Experts of a small language model: 3 picks a token.
Below are experts of layer 7 (counted from 0) of a mixture-of-experts language model. Rows are named router (the router's row for the expert), up (a neuron's input weights, with its number), down (a neuron's output weights, with its number) and show model dimensions 0-223. Each number is 500 + 40 x the weight over its row's rms, rounded and kept within 0 to 999. Numbers have three digits each.
After each expert's rows: a language model's description of what the expert responds to; "gets" lists some tokens that make up at least twice as much of what it gets as of all text. This comes from a sample of Wikipedia text that the model never trained on. Tokens count by the router's weight.

# expert 13
router:568464509504532435494458444396537471438507479445452532503501462535527500516442511499595462455473511520412509480534555471556438524569521506511515573486390489503590512496482483461517485493453476544483428498458482478520449515502517544465495570469469481441468428449447526438470501469438566512432490461466569495448398510533518438473512438544532532523508457500487508434479476429531528554506472547508522461508484517522548467530510542474530499493514537483488499504488430504517444505510474464419475538572508525471524473504532491548445534523538439402518444512533484494494515509486551512509513501453491474525513437536461454560471520577494506547439470433549473541527474584543492479441
up12:526469493520554492485500456506580470469519488434495484467458428535510489529502497500472514479513474504482514457509537491478528512451539442541489445490527445508517467558437518496474429483500491537540539502483543421516570463544579440465516477451371518503540497475405484473553459529497534528562424516498502563484482414499525390502502486550517480546449571503537541504515476406472554490513430520530578449540474483457505499588514556487533458497521497454495504506498468497502499466499441520461558515417497501443513472494505473476493452535562485513509525520563492519504465544496474615521479588455405513485573463540507440481499559525436488435452509441569468464478486474517510452506
down12:482501443505479513510496472501462500440528473485413463541515462474513453481464481542462501455472491550452541485479513499473549488479560417508448533481506489504545463483496526511402491498486547460462561577489493498408497428541501524445508500505418501458463549491517500507513466494482533411506518450440487511568574489451577560452572460485476526471567448478560532443488407502501475489562494516528523489483517549485516508480503527482499457434531534457556475474449514513467495461569454488460555496464552565498440469484406432524412477514490419506594519514462524499503506482565478430443526545501511480452538543443525497487498463582537516532561520535554533547428532479518463530421
Description: Spatial and positional words
gets: " ", " |\n", " the", " at", " on", "|"

# expert 32
router:575471515393489446546538492380500486472491536403474550460467481571564466572435512459520471461432505477470582481563540410540445463528516449451513535495461483465564530484485488475507519493452506458472515501465493556488426441499374517528486526525467557511466445449476541505469489495496522531488489509472570522508510550518427527516589518504506510513556522485517584422498445486453485524552503597455493562502506523512527499491531524518515538483503477500507430515519489476516450564560472450415501479481539536438504501469506465481473515575505506534510482534470510453514581530451493525499509526530502501575517473521439478489471530497520508534483556463465508487479543574573517442546
up4:541466467544511484470498467507483489465466466506473513498449493556575528412526511526539479450463469507483545457561595517489417524495464446464464534508458495505465495517484500524444485492474556523547505540530520520471425534483501549536562492509444504586559492459455522543406531475492494517484487522467572515480387541537545539466492482513504469501484556560477562500555495458450491528450520575466545498596425481492468527586480519494432518527486475478500553555551527450522483621539472409443496468491480522487506501488470508494479490494567518492444504533483502464511467496492488430494489538388504618480454502512528576545507533495519440525464460442526536572518527515454467453498
down4:543506481529535518534466497495480484610581390525483521481473484475512479412493497447516559491490451449479542515421517532471508461504470489579494534442510554545553528508463527527479513506544522518472476557547446444474473518495582499510539504546456533486533552513527473474500498550429556451450432564469493538535436512575518520522484501403422514446510498491476535418494455493562546549474514514537530529421467554517449490460393566536508525588507468503509497509561526531492489482465523472495602444497484451492436545463495422549493488534512518523541441467452513491551485474454460488526530511538438523521544469528505480532468462460469499459519471568473444527576474487522511529553
Description: Film and media context
gets: " the", " The", " on", " in", " a", ":"

# expert 36
router:530448493463500443527567461450541457501544558489458533471516475538553489554446454467491507483467482459438552483524476472563502523542521474497507533469412424483509538438506483513552493409458449451521539490475476511530487479511497522565443518498472474438510472546494560502454509528447562526473526497508558557522518503473486519473530533488538548449522405500531530463540413465480461549505511580457494532503493580487593417443431448515522540497587443509545542411510532437428480497520448555443503489514524490527466525514517479520482534565497478475450430503506489485485528523473583530517484482609521530542484483484511489557496518484495541438463501411502490467605552530523517498550
up2:570482528467541477471523482420502496483510547502510513465500450485467455472500456479538531479441455516508512428489517573492452456492515513479510448475530500451469490543442514538541533508507570487445485525489463511514482527411569428524523436508521463590537487517498555470490535574525513473560552489472536538550518552456489420517492451473463537446553537475621475484482465517509526494524528488514541484548511472498504561439523480477508592485466512523512516401500429516456512458453451503364511433460492532502487520487456485397507473412448451555504493497506481539486598520432502498527531526494516512515427550559539478535429482472562477468464440490469521514538442510484533429513
down2:508471505525529456460533467445436495476450552467446508497453546481463489464573480542507485456531470518465516532524469505465526574499549509449532480415588529485465516572568516595495522550529553513537475421482447505450585467428512519472540450481509581537571508470512475499516546569559504454522525483495539444478492491535444492515528510461457500465543497429531512494500495432522494444542574507459530457513468562511404505520516496481526468468467481486550581452445522561557483492468439469429549430455483504577520443520452479478506568495439476596538519521555502498497510560497501497481506500457510585494473580469499499514465495431516440529496490531485508518557541517471501467585
Description: Biography descriptors
gets: " a", " an", " first", " American", " =\n\n", "),"

# expert 2
router:534498545466520488500487453418572494523523554467459548440526469545525502517472480480545509438453497551454613427547469488516486522515539495527515482493461477481594481531443487463499483483467376516473530476488518533633486396508512420494439447470496510521477483490466516472469485447450623551461510465473575524476457552462387499465513480451476520481543424537569486485532417488513537516506432521481522487522439506520542454485524489486443533482548508441529481441485508453455455504492579454496511510522477512528505491468547500504496569492478467514529481546502553492476541470458529502499502463538492500484541501593471470496526570485479494491437520441436490527526537523546541488558
up2:475530577479507451525516495482538511510477490454516531587530505529488481502512643523508482451518499547484476489535457539441481546485532537561470569515431495527549462440454553501474409495453488469439469460492485528478588476502470456549438475457541520515531484483416546476484489412456540507564492445561513510480524490454501458422576484531545529537448484477489486487524529500474558515467413480487531483526510474458530470509479517537414476448509479575494594496517475463527517481528467469439555472566583539459520560477554507439545568527470456520568499546538441541474552508477558459489492467519525464480501445524453563537498538444532575567498513515542479470488520511496506508439
down2:512489530443529526498465490559511508507571625411554531476502532435476481505498520536524477476486461590480541459539520555538495509508515557539499449541518557511485508478521545542459461476504522550531536512614468487467497465502545573511468544547486488556486521596465532499506483541421534557510479476570516537527538484585520606462481514474512594518497510538504480478513505508549545538478451524512458539463557479534521503501450498509524520510510470545495504444490510489575522468505483531525537506578490531534432569510500465494505524528461567521491474556527514474559463420580522474489521511460515507486529447508549582592473494373507415474531562558480474540517547553499518508486
Description: Place names in locations
gets: " the", " in", " United", " New", " States", " South"

# expert 6
router:570484586478513429457472487454503463508514551475445624465478509545529546572516477478498469437481519489500553449514506437484529561496493514502545501444494550427548512499462468520535509488469501462465517479524503464530399466531505501493442450455487550444515490537515505451467527529436559527454475450483603634434484489481461507534522510512497504529500425475527532487516447550544549525513481548539528488622471524510483505533493500502501573518534455527565513491525461478505442518490485484416525554518531499450509549474485506546438546545463495523526443554558484526489527515486596506499492502503501561577541510566486564508460525538527533463495521409537454482560506554557500452493
up0:538494524466511534553428530463530484468558471535481473478469548521534450547504489437445525478500559418542516487433517456500484551525522476471571508525422522480477461504471463501462522466521495430571529450544560484491484480485525447470446559506545519478506384595472530455545453510479494538539526475486518546469438504484479391517501487454424448516509523505408495496539487499554573443533483479473576547493478552569446516489537497492493584477490471536557526504473457514580515555438431452480460431545510491512512501498528500518418514508473495465539529530568522473482471467472512565556544453492576538482550449496485436516576493465519497477447499524491455470511537592536477545507
down0:483510577433444524485489484483497458541431387482523578531539549541504459497528466468502452514473508485528457512493567496493512426451543507494524524505506485456440503443479564539480437518547464505533510556571581544510508534518455564480486454488508482480514462510530517512499479489469499471516457474536462495389549494499488558470532539599496510570476568451469501487532536555485546568537486447600490429462522468454458542516474540455422582463452449522540496527490474523510579509480527514530513520537500517502531481429518537577492563481519449429475508502473520472447454513479512469543431500472544434471495533529563501522517460566410540561514485410507453472513488461546467519473
Description: Schools and education
gets: " |", " at", " the", " of", " in", " University"

# expert 20
router:541464495427543412536522437523531435431575516478478535468468430573524466554471477480514515441464500551426555452554521455574482543534517490488527525494382461408558556484477532482536538520443477532463479478466515553529465466474473514504482547572415518497531493516485512512482497478392494572464463456475562535480447584492531504473492523533502525522518466485469491427496446480526466487580457477541508494534462553491505488542517541547473550480513541511516540490516529491468489460514472530486538553580482548518512497429570435512519493523502460491503476528576498488492548498490535442459553567528493541497525469548442458497448501539509564525456578492504450441519526508571456427506
up1:514476499492535427454444465508588474453530496524521455493509533534494489506493486469568495433477497551444533459528546458472510437501494550474454564462502488452561542493516604554504464516513546484543501508497543541490517497510517500485545511462489562412495497466547573569511503434343490570501458457521536499463480453564495503563469519458536584476552540486491540489508474601500558392512468474465445445523480539501477459485485491424520545531490521523541598472509524594432513483555481522519479518569494551496457536458498519466480503553442471517501517544533452539489489500537467511486539482410478506470442522529499482491528502458536515438491493456466437501520557463497440520456
down1:481506498414501445600499520561476482488463496524509509494532478501551492508485565549507469493453463515534474507496468432500490438442530516553506506530538567508557527498474529520463521531518481522569473532532516493505546535553505468471470526493423515462443529521511477504496594497487456486468489493497588444467526506498510483519519447499509445428506592443335494475489541569532505552514487531497506456545500482500488498527466505573502501449540571558489431536499510528521573480493452439469523511606462514399462467460540498484479484502533469488437440525554440519562426485536515404521556495489433550473610478512524495477451461496504468533528520481513462478475536502407530528521
Description: Sentence and cell ends
gets: ".", ".\n\n", "\n", " |", "-", " |\n"

# expert 25
router:608442439449506475475484457521567408495513502432424554456523509528527479545446490469531460452470573479394549505549519514495500498503496510521547530491487463498522550520433547395539505487442427488455459447460403528522473477537485529526487473506496491533515471505526575553437497563425498576536496429460489517394509492525500496482542447453568522490506503505627477435523436427520446575534464537587523493509507549481512507542498523498483559450492432482509530412523466537480433468506535478486536494469504521486478566481484480483478548495499504511520475489503501465514496542483586512473497458519490503486501551534436513497537524474514496461444548442525464492498485503557507474533
up4:475461526503483499531529430503510496516494450465507607529486420530507527519513558541517551503530529564546468529490498457487535485568545483400479478442443479429493473512492510468563488536498537521547483494491523459528457455451500472489468544626503526451476513542497455442538451444458529513532490435483492527514465542514529444539466501517513505494450530481469519469376526521533494450502507458485507533513468477562543463528540510567494568488510516545475534557480473450455429505544496432497474487508513500531575451531515483509528461542582461427462457479487448543441458450556491470571600516477527465499469528506521474542492529571495517431468447502534411435509604542458534448515
down4:475507464520545493517536493538497520516521493460459557470476554457536532532492542512523423491498494458516522432532517469488538555512538516579525491501566515436470472408513441528514454583524549521489500492474449561515554479545511486511560484594479499554514447500538518414485495411538525526480477532469514496447447505480488503451465503549487554437493480485504517539508520483450508521553433557496506531440412440547505594589411492558603496523438495489517515474480549480550536535495432485551501444504454493447514462520561455466502510426537513462508444490470555525486524480422472497532470544546429467447559464569451414491471487489431564478477526541517508540519489505526453478523
Description: Clause-ending commas
gets: ",", " in", "),", ")", " –", "\""